From a checkpoint of a small mixture-of-experts model trained on Wikipedia: 12 layers, 5585 steps.
Below are experts of layer 3 (counted from 0) of a mixture-of-experts language model. Rows are named router (the router's row for the expert), up (a neuron's input weights, with its number) and show model dimensions 0-191. Each number is 128 + 32 x the weight over its row's rms, rounded and kept within 0 to 255. Numbers have three digits each.
After each expert's rows: a language model's description of what the expert responds to; "mostly gets" lists some tokens that are sent to it at least half of the time. This comes from a sample of Wikipedia text that the model never trained on.

# expert 25
router:069161112158124065134103152123095157106149102165117150106158106160091087145143093113142098156180116070095171052112142128108153147119169177117135088107135199116118158090111144104112066125175088100124167065111145174106112138160154105118166101105114110138155200103115088172144095113144183161138156063093139195111172155117122138157128128114151174142105125127112110134134176121168099105136154160184127107126191128098065103088091143129120145077087145122115165155093163165117100174087133148063145160140151098120131122152134092174079086153051124119108158065171095167196119129122098179
up1:105102192096083116148090109116090118099127135153159107122090123192128087108217088102156134092157056143185163090115124128126112089157073150077125177157130122216113143087125149113084104115145089147149135136104156105083130078193177145135162178117107191113168139145130092132162169186067137195068128094109168129082176113114151147108153122099107184095143128098094115132172161098170189174154131183095091104137151125089068140121110156121085109137128163116169127107112084107179133102148112069099099127126116114104159108153127141154089136179091129094094154135118099138126147137147079144
up2:125111143132163093117136126088127126099143112130180182199125124140156110152151188099186110136141106139108152060167122176169075150144144170112150151136170135091165092120086151133132144108084138085108109076136128128111141118144127145141185103068121114077124179123094104144186140138152147095091137169151127150148140162117123076142151126159178083184168152142139161082149195097196162172045106119101163173111143131114087147059131122159104134046100088138130095111050119152190112136146077140046111133141141132177119048144130139158111095088105102086166140110154118137129077127123134097
Word-internal fragments like polyp-ept-ide, c-roc-odile, popc-orn, plus spaces and dashes in tables and chemical infobox lists.
mostly gets: "arg", "ept", ".m", "oss", " Weight", "onn"

# expert 62
router:068151140152144135182100143094138158150175134113155151148145116100108182115179101175130151094113177098105095102181076098132112129132147137130102097162140107172127169151128201101135118114118174150130111072098116057167161132144077169101144155070107123135139152127153110134141127096078164138108106061115093166124100098111089159133112079101132104089075178088107106144158184059056118105139132126161103096098129163181118117129110089155148168135123124101090136144204109135073086186120150103102173216075103100120152158072130174118162126106093146143114176096179174150133175122116169159
up0:112135209151148139137123083148123125080162123066208120097143136167129105072157109149198090135123143112123090156094113130115134083130083107136072099080181161129120120101185129102161176125133156161162192104115137136152149183070141148167158097101163140145121115163087091104119127089132113084174164133074173186131107160142079122099146121214157125100177138163102078172069143113082121134077144173174152146181151143113176061140133087128141098140130103110120110141098176148104122067133058087077103115124130118142132122125096134119132085127107117140149118126115163106075153207093106138
up1:079106165107117130176145107137141147131127159123208116097087159127133109144203111134089125070150075112159105150086117040138145142140125167092101081114143121119066105126103097132133073165094134174124123069105110078133113117152125179106163160086105166128129046089156123119121150199133120107089114124160148145175132113140145151136071159123160136123140195105119129104122163135123114135066139138178118135161155093167148102174115150198162119094159103148126097164152141095165156202155089116097172087092198109107176068141169197104130104171122121145169118099116092078171148149144169155
Middle pieces of foreign and unusual names and words, e.g. Gor-chit-za, Fa-ial, plus table words like Yes, MPC, General.
mostly gets: " MPC", "ň", " BRA", " Mike", " Carlos", "ó"

# expert 36
router:087128128132148182041123177113178132160149095131084157095145117086093147107163124154101165054150171097125097130155114149151130177088166140087137091145185125140140145107174124088147103181187194176095065104198138177121079128161092107171144115093094105088148162129078076176147127079108159163158140117107099145167124123134175107112157122123107192136090159097130108142116117140105103083175138117118153128123138182151069142118076135165112157110130147114081152177158164130093099156156187158110159136106161089081117155143079146162139106119076137161089125123113132109155218143114149167
up4:162155081072152152092175109148108123120121164089178103095153149136110164108122141073154162111142103066136094150072115180091129178110129135078130140088126109125189113147117077068154212075132109100119157109171131159170114149137133167124140143115130075122101100122156050131121107143148159114099147154185114080134101139159131152115169123142087097195143201186100102105124123120152145124058142079164111128160150107188116181125192107174102161160159147198113115154138171151179177098155126110087079138143130119077098167128126070137125107097114104121094077103115124078069124116158118140
up5:129109136096099119137181115129108074141116146155145112156107157071095118111134198144116097107117081123113151149111103155138134154149132113172225174042112170107118117135136190150137160099155070094166104139193116121092127176063159156131093149147188161173112140101106148101108121161168102091122086104159107063130077156112103108112185150194128115122131144152165069148090131066159145154144157116098057096106094154149167153136102173146094075160130133149074090068136078086183140115147066087139133151146130158101159130126137132161106100143147135136133066140089107148161147127178142080
States, US, France, world, women and initials after of or United, plus hyphenated compound endings like passer-by, ship-to.
mostly gets: " States", " world", " Canada", " US", " France", " women"

# expert 39
router:142138105157165107147088158128094143171109129144120152209155136187087142095170108158115131082172155168116130094109140131085157150121144190094117128196092094120106143097122138123128121058133127142100074186189100181081087129145097096138151066157089102129184144030124123146159179097078115098137115195147087145111150198090124161115122127147109121075128165107129115143086101106120084128124150081085154124168110108147171158104161149103118115126072180105124147152131186165125116090135066122153139127117137142065089146161140140158185197097109126130101093169138089129146188099123162156
up1:133136106124167116140109099084111143097085112148136069100113103101139130124127120178104129118108151205124126091149115141116106159120184206159084127128121101151132097117112186152118221121169080131112145153092146207082072170138114174170095156128114148179135136089171097126153100123154137171062146142117071136184077119098138124148148109105150097155109185099106098145108117150147156149128135103078159190144144121146149158122088090157111154168122121120147070094094195054111110128196141121142112173082114129148143107128105152164078110185100142104093116093156053056152144102145103184
up2:152146098157158162140157147129086141073113139104120145074180149102064126124121141075087125165152179160158180141141100119120107080131092065106134072215095134195144081116149116130135106128131069129172149127104129118159124079122149103154097099145157178158135101112094135119124139213096177101143174125097065110126174101172088093076142115131159164069103120166090139084162113103105142083137173140130128117176157074176140136071159084091154121179081133156093117112112111080154113103141120097112064147110123136131188163180140126132166097149166100110107094157117131046149132152141102173
Ordinary nouns after a, of or possessives naming groups, institutions or things, such as team, Party, school, students, crew.
mostly gets: " team", " Party", " League", " city", " club", " school"

# expert 17
router:065131116172081150170105146156170139139145083084141074175114090143083122180139113146163114151151165111139117093151124177142140104156126149097068097151162167148128184136118144149167155143174070136140110092118048113138084101120140123120177124091124092089111194094079069198148169121158147143151165151103103177144124065142134144151111121083145098086129124120135145149077162065108129109134048141129167175171162113144079131090105089125116159085094147092120140107114124161114162198068146162086136102124107115138166145207102128115135125175100042132106142091134144078146135164114141162
up3:144097120078124164173101128124139165144154097152150100168121104154052148100135077112107135200097122175162201140136127090135120070116102179114098087168167124091114119126087100161134075140114103123152138118126086105146134075147152128114154122139151167027099142121128143145156180147154085118143175103147114158132114168136105191161073171042145091132207132091145134102085093139164096158134149199094146094113151131139120123114124145150131121142112098129153093165099122116159204167113135102113178144110123099139177136188096161115072108168075110173115103090200092101101088132173114105
up4:136097141149109100147145105081124087095180102171143118204131107131123098202144142175140097070108133176175159109188173074090083154139133093141153154122139090176161148163119179170198111115084140123114094126138080094142107129130114136116099090148152116070112129150129176134132160114129118116135170138200052114129090122078124164078150137141150111142098098088167139092100205137113173111108184155152063154167158107145147105102079145079094135139141118158100167111131086156153127132085115116191135170172118136097193131135094070105100178126135062146134067144106136067116113122103119154
Table cell pipes and semicolons between results, and the word right after a or an, such as number, story, few, United.
mostly gets: "Scientific", "hyn", " Not", "olk", "zz", "rd"

# expert 46
router:088128169172138174146112144092122156175172109116128108120137093127129116114130117169140077110148146097112126093187221099106118148121094155078071092151143028119129149150109113111109129169119137211131107098116101089080104081099100093111150104110126100108161211122088123183137120149123173162159126095093098140104122159119103099143120120138101176082119146087170108161145122147091105129129142146183147083086079109185113148101102093102158145115091111130104158086130205185108124125164128103137171191134201088133143142110081173137161155079080180140105147090085153143124184148150181147
up1:167113062116108136152116146073137102093152100156105133138168107160089110137091120133144140156099158194134173085125125164099153116124187136173081164144124070123154054152126143109102151090126117139155086170086092105159123151094138124102120098096114121166119126155206147157120073160140137090151166130102157153133182161150093117157194183125101110078103117089147074115096115111141099184089174088149151052118144124174104167065113104065135145130106149208166111111067178108147125120146115098171071139128130104165144119112138086152145151120121116089059160158111121147147078115219140102
up2:128146109111130123152170133115183118190118158142116189170137141066184152119075121099157116144143099138147125176169208109124081095117085168126147121118146156078138122140094115133105120132102104137079119112106163111191150121127129090080152157071175157143163177131140128087129196085097154152064138111133120134110088119080144115115118137123107069172137156127120114127167080129100145079115166148101146133150133210131148151159161116169088120122143120110082084102134099084099086116133177168097133151161227074109154179067144131063153085038113153200156104141115146155137132112145167116
Modifiers and header words in tables and lists such as Total, Votes, Candidates, Athlete, senior, north, Republican, two.
mostly gets: " Total", " %", "Personal", " high", " Votes", " MPC"

# expert 9
router:114125105156090103161092188150142152172151064145102167104133094110150115154108133164142051181163133106118064142119182119131149151130172122161086091077122138134096154049140125095141131145059156151119053138098156118090109116148165117097157105202124117109133133155070125169169180093134125099152072161111107151144161177136185125075104110070167157061087123144114150161189102176130142108115128115152096098144152173158091098137135141101148110147146153099059139139176104145090129150162153092117197112086101072109093078170146154098117145156133077107122133131113155131150148059124165153
up3:174100198126144158156147114149124123149107148151200070102128130154132154132130150091129149132090107206168143185096091191143061142139099134165208160162116098146147135160132160123125157088168098081141141140140134098159187082123115172122078155124139182127118083104089155072100127135088132113083069102187107091128127163151111150137118156076114071136129117179089101100143132125126113217136121145173128106123116107142099060089182145112108151123164076158153084110108094041159119129108094126107108119119144129147159068096160096097135162171116124058104098096104073125122092117151113101
up4:162086129115119111136159149100166137123085121139154122141119165140145117129108151092083115122098077179150184138117154139095126105151104129177172164084104084174153144121111109114147115111120165094135164135097124104208143190114153163128113170158196172106092118192086162066089070148079121079118113116144145112179163114139122147195074173138092100191178152138085160140033093118148188163159153117158120150134119098148115085183114152129126165136136089160122118121111101055142090137096120141100117185115145107124142158139187096118157160181113128136071127206128110098132138123106129044
Newlines ending sentences, headings, list items and table rows, plus born at the start of opening biographical parentheses.
mostly gets: " |\n", "\n", "\n\n", ".\n\n", ")\n", "==\n"

# expert 42
router:090169073138095180087094165128155155196101119110103096118179099145124150185084076176139102097132145101109090127163079080105151091155175123118060126126094144133132156145124118135103181124075090171128152096128098185159069179136121166121141142079085086104093160100122127137142109120084139103137152162107137161156161096088096125106142152085111140090157126106101189127114141134183132079155122138160131135132118135122127189103133196144169124094098150116131111154128080136070066124187131133120107091087109082105071070135137129128132134101163202173113119080146189152123184173106179195
up0:170146097064158065143125105087132149206074092139129085130128118079190131110119131094166090130096126137171133125112104150095145070133155160088017145117132149089154163099100092149155170143102162134132152128051107101180132141161142148103124162108124128148121137119106140113160116102123084135168111224162148119103117169144104056127162152182149074118151060121161104154110147132119145093141106162119125161158124067142159170142161100207112124122174076134127073079143122128096126127135126159143143152176192093153132085135138099154079117114103087133160124144145179150196109169124110168
up1:127123091089041088189110125129131109142110145168169081152178151118170093212114096160115111083083120094112175167187102152076110154103072090161154107147153114114159133132132191118136107136134084135124166196115105066094090107092104176119114142172119119092148078183161162145105162135169109148144096159175164086128173081108159088093105097111155056113175145136129090090148153147112129123117136085160098160123119097113159133151119140146154156146154128120109148098110109121093152108076076168137151123183132132118113168131160132052061117121156170147159038117168105100152156169132117150
Was, is, were, had, has right after a subject noun or pronoun in biographical and historical prose, as in the club was established.
mostly gets: " was", " is", " were", " also", " are", " be"

# expert 10
router:116169111129055129112072147150110105186121125089113165099188122134090100141152123172153104122140174147161124087166128103155132148095175193128135108195150101153181121115132098092063071149105100186081091115166148119157074141174182123081109085177120124078125108155134125165108090100144139141156156116107166102087166102098083162124085200117142134064166147093136115092076117107141083113141072197211091079142203146154101188103134099101134116099107158112138157156182110172105128126139111142145117096138094141115098173142095136137148172102134191143115133133139119152182125132130125154
up1:178123132117170173123159146086083063148095090136111117113138121141057127153165105099163169142105148180157111098139102163141095163112165140130093093138110112130168070096131131114116135110080124133106142151129062083164058098133144167144114104090176142090102086160140173154097123137160077059128115137150156115124164160136103084155091152185119076139127050203085084114113154140133079131112115159191142107113143121141095117107102143042134136127140086167097128146191137059177098141118101159153151131152168171148133168106143195140104205107133196123157099140080163102110130094111103134
up2:151111121092137140109089097093095145133117133164122136122100206070137152162098130178124127156137153128180157117113109143160184057103122082095140108215082161148133117124173098190131113146164089114126116122141116099110084160169146119134172129163151145119149122098152102159090074103148099127099084115131170115181108096104144145121199134192082066092122138104065086086152105135089126174151117208122107127132098109139159118140107113025187135124129140134110127179115091128166171088064088130156149099156121124114200102092125114126106207080144128158124114166077166120160143079135124128
Digit pieces inside numbers, especially coordinates, decimals, percentages, table figures and scores, such as 41.75'47', 37.0, 7,118.
mostly gets: "0", "33", "°N", "3", "2", " km"

# expert 21
router:090153093140166066112109181116141155152164125099118169151125084096138104175101087140154118116169158119114117126139157134089146162141161157132119159136103210134125121120180186088073172209118209159121085119180109132140158153102058106073112137139114128105149139128105116134145150074169192142147147116112051128131126097078068164150081067084145184118091086102102063137045130123132122103148097115087157123174087156110121155079118120148147143097107155115130145193160128144076092103147146156146188120102147170126184164100131143107141094133118141174121143132073150094150143102144081127
up1:131197164153121155144138079108113159101103118106167135169106084133149128184127196130130079128128126116133178148156122124168125088161074127135156117205102130124096159126143168149130117153099068140150105122074122124111153120108134106113145110141170150148134065165054171179115181178098145125197109103123138105172091134082124164175174060147173107099147094181104157158151098137140205140109071193019104142114130085100089091110184107143122122132125077137133157117088142110144152122108121141105074116156136162134160082102101164120154095097111097147174156159100127072093105136086153160
up2:132170113090202097148143099096127151155138162106135147084117143121178135187146148113100111183111103192147116142080091140112153134132108139128202192168103130153062107166143145101132162205086141127184122173093116156135109151113158091160079157112115133137144109210068127054125132132129112136145148125176096164148079126061101173092100106108113104207098138087111130132104149121146157140097087094142165174144101115058138110140122131123098098129136142157164074171126058135110087114088128133119160098120120140140168121121136148113080093106115154131148163180147109093146178128084057047
Coordinators and range links joining items or numbers, such as and, or, to, and en dashes in table cells and year spans.
mostly gets: " and", " –", " or", " -", " —", " &"

# expert 7
router:094142103113130127108110145151197136147157129136136152101168095091143106101063085118125136127137083111166071126132120118074126075107140173129131081136166117110130157064111099079133088163172073151123103113113163167179101138108110101180159068153100077110141168143119115157092116133136161128175127152099117146197145061100071216119122163115107188145129165108078052174133127174126101095182131141119138173145116161110176117098098166113144154111192147104110120149118171151138100136102175109085114087102099153223152110068073124119124135158118152159098127140113111167202142095150156151
up1:124115141097187151151158132159098091154104065130125110155110153095197047072132181079074131117109171173202084139154129124090073121149096130156139143080169116107096131158136093164087120159176150110106179123111104153175092135101126111120114128090176184176122125144127128127110093110183096169089114103167130115069113142154123123135169136097117134173148127114126099077077130111118078188131159200181122130115157089153156112180165115155143176099154124151144064104145148076116154105137069121180161179117131157143075152114158115103099064111093160128172089090103118141103147153171131079
up2:100133158076122150121138129084116077116138139097163146149170138134091189137142160126123158108091128149114145134105090129177092139159058140186125147100152076061108124139114150189144110115083095104110121167103072124145161119050150117148074139131068137129074139192129121106130147157151151133094087079156179107126154148111142122166124090140118080129134128148208188137123100103155154194128115140158131135175160140124081081208110097182140100135107088149164123092147141075132143092080055117103118131107153141155161164142148138092140124196146107066134136172097108173055120157146088055
Capitalized first words of sentences such as In, He, On, However, After, plus "up" in "(upper" and "(up 47 percent".
mostly gets: "In", "He", "On", " However", "After", "zz"

# expert 19
router:092153158127145099094123148154169165107139182126103104139138091129084164127175139168123134127145177097065111096167141117097133131132143111119119118055117115143156112092155086078050059159113154169105114092096149114177110182166104102113124074101089126155125151095152080134095132118207137120196138133090101107160150162088143134109070156179151153088116121146112149140104193110199143101166146177165130127183095166101105150121101100157131148073146144097113152137152119159112051179174170180131085185131061153139129174159113086145133118154140166143113175098091106163152153119068158154
up1:109099149146125087098151084080121153156120107156062152170148245086086159104093177163142171162135125125184178096101125117121119111130117095105121129119086137162175048128106138087107120123158070134111161156132139111093111111125106084132148091153127175119159138083147108065127100105172096097152093099155137124186078134119133073123162180210169164146077153137087089037122148133137160113120138201174141181124078076112147147153100110111190133165104105153134134131087119171182130108138106164164082156123089115093123117128137152139161174080153118143075131107108113144117137133125103106
up2:120131147058166127104118082173131106110119076117191113141117123144162108092084148115130154141123131069144163113141135123126059077139068133191138154132159156162124099125155143132135182140129139112151136150171148140158199121111152073170076094120179184135100110114166090152083078174157084177088150106225157079152108114155119145093151041127165109152168101162128120097141084096147143131132144127108195127185111089173124085183172117090091135169108099146130161143100135103099121136107123092124157141159123141118116132112149120090168128136151071154102090157114109159147104090151128014
Number pieces such as 20, 19, 10, 00 in years, ratings, scores and table figures, like 7.26/10 or 2,144.
mostly gets: "00", "20", "30", "10", "60", "80"

# expert 49
router:136121142160169156082049164164174163143139115128081139077149117136102159109097110134184150135122171098164075139156151174130139131135152097143060127113096110128175141073190067095125153167104103178111066093101176149129083158155112164117151087134053128113100195121131083141181122128146115108171136165090133152152153120083124138127095142128178146150094107134114089125141090184152111105162146089108160099096175172128063170127115045135122148108078180105131163127153106107108079141159149168134131124057092147177073142128101057136132150155144122103140151069083143158154184113116126135
up1:136103149108151108122140141068074069110164174159053140101125144149099105139112116080138144106172127160171085149082120144161079128131140153157115103088150139119161148090105155132129098091121105130080118145160102164086082089146136101104109157157108092152115100100130114086098143139178159123114123195144125115096156176094109174099148181099129073200145092169179074156165172096170186153159136092150102084128137159169132137170120089168083166153126159168135088133137156123153087120120129148158175127167131152091098123089155064136016123110184104125090112064112146160108142092132126057
up2:152174203153077097141069173133134066135132146086135123083166158144105131100210160097113156104102095177198156149127142196123094134145187140117106148095114158125119115115167109156126106127141121099063101145092166147180101112091177113144142133191145174190116211083134102113148117149125047101150082130130185149120144120135130099132131192143107122081163113168142137124112165075116102161139080089128141114125171092112151193114109146121139154137156102105137097098143187133134087089126127115132043171112156142100087076124154077092109077096116135120087091076137107113143110110106092126
Line breaks ending list items or table rows, and the first two digits of years in dates, like 20 in 2006.
mostly gets: "\n", ")\n", ".\n", " well", ";\n", "20"

# expert 43
router:083160088131122163081089174184153160189107132114087149114148111143095120195101090175124105105113090099127123147140102136139182096143163160168116144123090151113148143151130109111097173102135176141124155107172059169125087162132113161106138142053112113137090172093116166108117117161116139089124186145123097191198144079067093143081148149091105164087126073151093146120116105152154141090150105131166153126082121144101115155097151171158146156109113171112112139116086076129094081094182118101094116111105101120074114119140150119123112159102152160200109155074208181155106171181143165201
up0:140118143091170098095145179183098183117134096170145096077128135143134118124060185130126113095108147104092150162127039137130152101110161144091123120091130116062127114133151132124139140105073181158161160164156067120157100124179127123146041124096057149129150103170159194099155096182087097139147125188157048112160158144108124137134193156137132170101110152136135152104148111154161151131119130131137099170126104107114090096078149124154144063109101187165192107099087126071149080132120102071050126138185122142103129108169153108147072116116139164149105125094105126123099148169099163115
up1:115164109095191186135133139108151113136104117136142204118186106149142153085128131174064122209091086180187123143129058087126157111087143124172164116190124130074109109142134140142156185090138165115131144156131148132160134125068174103161071148190120122112079086128177167117135178158067115101117150096083172148183133153109138152135163180125083171113105120098122129075078073120114104131098142158144107077128077078110138119086120183076116158115142157208132082174049151124146099139136144093125121084125142161097094140105136120122154137101112140120107102122097094149157173129147137119
Forms of be and have after subjects or pronouns, such as was, is, are, had, plus some commas and infinitive to.
mostly gets: " was", " is", " were", " are", " be", " has"

# expert 37
router:109163133129154093048112127167172142138129138109149151150118097148129090126117134130184145088183149114112103117102180077102131119109099138108117114125119134130160156141101087075160095130115134153122074076115166111119132164120105117129167139060131096145084144162034100108146132128139110123147152125098146185140145125138117071143074097122148081146143120113206111180155108119175098088133134167061146172163190112126114156065141174166122145064125138113166145161136107138089040170154147154191144140106061119159153104145113122156199085104178151151141172131143112164199205176099124149
up1:120111123129180052075102096062116108102099123089082090173153166121081135151195120121124107107102106105124099132148135140107064083155086065121162129114108173111154121154174101149069114140141187101115121138142152198155081111234067088116129113174139159115122145181162129172148115132110120081155088173108127133176091180208087115113119132112144108146133127164171105136158161114109153177089145153144159098140094093155136139137108149102131098118109119151128128133101154175140124166108115166194099202090127129114091135115166099103108081102110137152172099132127183127137160132176196073
up2:106118145080120212123117155098091126177157169102112125109137146099119085124224179125119207137134144146143150196104100082108098074146095182174085123148147123148150141129148087122077173160162169141144151166123130109163117140155121159120120161114143153096107136165115122132157129144103129142155110122146112086154066182093094051121126151122113116120183140102165201177200146079087122160092096100174125130174120116100191148125089111128124159104123096140178118083108080078128106094178165098166101147199120118119138113066086136113176108071095115091121107082133093077132147133150146137
Words about releases in music or film articles, such as album, released, film, recorded, and numbers in chart or discography tables.
mostly gets: " album", " released", " film", " published", " set", " release"

# expert 27
router:137142130146101118088128143151085151131118099099106152201145149159136180164087145174167139172137131127074098114165120162162170169095122098130101157146101103162088132169096099201128114111139159132122098110187162142078123142154069088104143134117161149116156170084159079132177081106041102099102162124109145163098126219127163115069124117092197180083108134121107097109094102134051123116131122126102076172145166151157111140115112103101151135116075105127122164109163146150123138115185091148149151112110113061066079200090132139136164182093188103122132141179106136103155168114126170143
up3:132112107104096155104164130141083147133109098116091162151097163156117104101177137152102121183104102204098111134117055199152157137139084121095132122073141063087117110132155048090149163082137163128105138142145123081118166138149161092147128092129052189081112127133173041114131121129107124158087110088151066144123126207106195104047131141106148088125133186160112158137062172089150078193158131126130110113165150132165176144110125125147087105136112174134092095125196178120118161097133125145145111084141186096103116118137133143095164137154136128123118088134134134117120185106149134173
up4:183106180176105135101180079159130123093093116157108171141180110118211168101089130119125110111107142124134118147099131163181172139119127104067139107122198163188076108134131165151125123053112101104158111136118101155141130141143129133118135116139166164112160135109097139113122064075140124160091093086069170143067151112127111129091184095141133156112153176113109111090191115085133154110151145193153030144115114152134109127138195144141082133188135093107121140149174162133115130085160167096118182088125176127176113178137112170112103138064188092089157094177094122102166104094109131122
Inner and final word pieces of rare names, Latin species and foreign terms, such as -ville, -ional, -ag in Bundestag.
mostly gets: " Representatives", "igi", "ative", "ville", "ión", "ional"

# expert 3
router:149119140156177140102101133159124144152124103114107142078150081154128032148129134148134121154118134091128153129193140146109115129113137201126071086149131093127144149113161147121095155135112148194151079084066187126073172134126118129131131125111165117099143122205102117177115155150109189121127161043119116125167110127099104092186114093104206104142170110092104096210119122134106097101173112088164129122041110154109071126118127053131160130106104141101111151115101161141088106176118160108163129137119151120178085106135127173206185086099155125129143173152155119134173188142106166134
up2:146121186120184127163160144163143133069121122083131149107163097134136100069144141125119118186136139108131202129154086078159154136160101148131119124117160107117137120132101116141135131103127140146166071108150160059106161121072166142095118110094188151100130052225141133121117112153141111162084176096093098062126107131128134104189180113138199127171158112146116095110132136138091124151073168092172185107113122068110111090158119139112132093116148098113139128131085150118088161103071167150171203153150209141123101109131122169191093165084124117070153169094165142121083119115086094092
up3:124158136095128183185095126091093130102120175140087140117173154101121078153098128142090166151154094142164144182112155110142103132182147160117087085127125144139120152151158164169103147074083081105132084130126189098036124127086204138134174128186175141136140106118142172180098104150156139109109142107129133184095085137102145096197137129143168144164195052153092164128141106083135094148160121076171133120088085115149133112147100079065102145146123149159090135128078120146175111112104155100161152105131144128170086163102068147163115113196162117062097077106169111137139144166098156114
Hyphens in list items, year prefixes 19/20, periods and table pipes, plus participles after was like released, born, used.
mostly gets: " Preceded", " %", " Title", " able", " DF", " well"

# expert 11
router:144117099150120163123139130104045140141104113090144103115099132045100176076181139161094114108130177128157168134175125199133120185156132115161082107100191135176089148136167156126117113127096205102129164144205134059135121128128085112202073114080084111088105148109087117119184098127100119166147124095136094065077141164107176139133156091124139124113146157099183161138118206082129110125090138090163103103096138127155135121126110105155122133147116116137088122034168150149090106130112141157145131143128146129097181104133104170167152057138106101124126158070140187104137091142145104157
up1:131076118165079214129155106093129191126108124145198151175153151057128103141101158074151101147204115166145141148137123115134093137126140139128087120100089118091157108141128179147085096166167121131145139177098091157168159095156084142125125108142096111087166100107105166111104164142136157147101130051178121123069184096124118127154075120146167151117124076144093187143099239074123142153101169116182184142068127098103140122177078132109116107098127114122098120094125158188148142149107131135079112147114115100157161104130121172115118117199138083100099132094110102111113121132170196109
up2:117119172080130178179137091125115062092109095134143089165112140231162106103132160093108098147136144163100129183104104110127093082126144148128132102119090129104110109149142122107128151078162127123150104176097141154133115132082167102143070172137176143183148131144090132163122087144147114144127092185122175179140141153165152140179146188171125117146106140151116110096087154104108107144106158156132152208119113057101166114173208148102076114154171134131139154102126159055224166079100113083121103130101132099135118140120116167136176119117156152090156100120065088085097116051135097102
First words of proper names: given names (John, David, James), places (New, London, Rome), and nationality adjectives (American, German, French).
mostly gets: " John", " James", " MPC", " David", " New", " Robert"

# expert 53
router:112160130112127140151078189113058119183152105122101059107141129146132062149177089119197151106157123095118089119135186081069164097148160139131053138146123131110174151077124111136128211148136121165074103198143177096147102137142121098112155121111090118136158168150085102167158124141117173168181063162110112170177103128095141065088117162127105111089140096106138153119126102136095125100140109097130159122156119036142096148092082117117147183108143106105090165109141116165110109119169152082122164093160131117086161137096097129167183158088113159145105127113126136143162120140193092198
up0:145126141064150059176096107126113165107084097190119172148119188109118126129115138102175058085136126124178153130132132115100192093053152110090108194138136163102168105088138119133110148129161096163127124148143183093175132090164147100149093075119111136092129167133163119144156136110110140110176140207117148144152099093160136109137147147182149134207102168148145146095145165128129143171154113109118108176079084090111153065067073134096140123125132164136151084119140110162113171146108093098101136115148176029109187129156142097155100173178114162121135142121153077139112134051158122152
up1:104145166065149176160084204127099110146080157139147094096081133168112076127187183134148124128136094113169111138140129119110135127182173102172029134117119118100118144068108119176146138117155082150121121182101169092184167179130176111152142151108134157149156124147120184110130132185122114129146083158135119154073117116135154052200164161137135078068167148064109128128091142144151135122097069092119099130162139073133135139107114181142114153121139100169113158135085105077095155074114155107162164136127179096084110103135146098113137093135069180116165121095114090154087120134182100165
Sports and election statistics: times after appearance counts, against, season, points, medal, football, Votes, Apps, and dashes and digits in score tables.
mostly gets: " football", " Votes", " FW", " point", " Apps", " points"

# expert 50
router:099145080125100143135064195087095140130156133119094098063159082155078098111090094164121188138135149110095096102175175091190197153165164122104132137153091070186156176080150084119132109101161181137190129125150092177167097145184085146089153168147081113138161156134136094167182170085127150146156153070102157144151176120117158141150097188091151125135141115127122086150095153146151099107141060111155162133135177155146135122071085124082163180119153101131102141118124132150113110114138128083124144122122102135170094153144123095179084159087148173135097167146173156072143089128133127170
up0:163102123115125105135120125123085080069155107123075159138148084117135162127106068106135190123094106199175106118101159170186165098123139138140175122187128118127125106084127125077160081083081120105136150168117099086175060163127121183131120100083079237131139160173130144192127164172119102099144182128119159129170176135206109129158121129133153146136148174110113095127135140133114076133061075140138147087113148136095150088132093127142138129081103124225130137139138162114155178104143166092151117099123141108163140141170124140102138200113147166124106107104101122125116067087162177098
up1:124108148097118172141100169125150079122126091139151118101113076100127142091106141112128110129122128192103137106111164189167174159146125132133176099152089151125066123100193100144099102099082120088140113187166143108131080114147117139136107169115165131150088153172122129095146121108135124105111136114134134186116171129145096113181145182155107141106134094214082106128174149064085116130100091150192110162106135154064111104177070149114138162132123132173167112161148144063112108062115131096079201112099137164109115101119101151104129179071073160136203136221125107101108125127212149104
Dashes and bullets starting infobox or list lines like Coordinates or Total, plus table-row pipes and the, it in prose.
mostly gets: "|", "°N", " •", " FW", "-", " daughter"

# expert 26
router:120160089155129129119100175118157165138159118171117118158126096099117123173152122116155072090184145130123107139157156118078138158115127152126107153147121192133084136116169140113059138177143207111082088125172075162136139143131054115077154099137098116093185143117114122131174137098176195151161143100114061121163107080084198156150096045077143146141097126119122084101072113177155100098144099088096160120152112113146151101126139170159161144127102170117096156215147086139095107129159150186204163104102182128145121156099121130134121119120107090145118158102060153085140141160116069126
up1:108079186092131129141162141112117120075086140136138155147060130122118153108107209113120141130112126118197170066081152132121112076179098114149159138120111134111095149145103121114139120079142144083114183171138082118127208139031154189119099200081163181111121083149135153169101125124162164159137152126155133142183087168154102151142105110203116131120116151161123121117107138140111160160093114122152106142152121108042110137196169118136172096145156145168120078135075117092183134150068146134191147165138146162138102114121092102085151149173133064082157138149164105095116124104142121088
up2:156129123180143156096113145070136104093126059164159077105105115128172099153177125158139107074148134162078113116077135115106092124111133207122131177127130138150113122137124142138169115075152169089119113124122106080178047154121140148095144133145107143183088180140068162141112109126207103161118096159133141170082079135135151154180152055127152139132096166124138133105118146116150178145124073088129082158178144104096157060151120187187129092119156140174077133087158118098145070111188127079088154176084163139171136111117169105105111095089095091112182090127093131123167160116117105107
Conjunctions joining list items or noun phrases, mainly and, also or, but, &, slash, plus signs.
mostly gets: " and", " or", " but", " series", " &", " Award"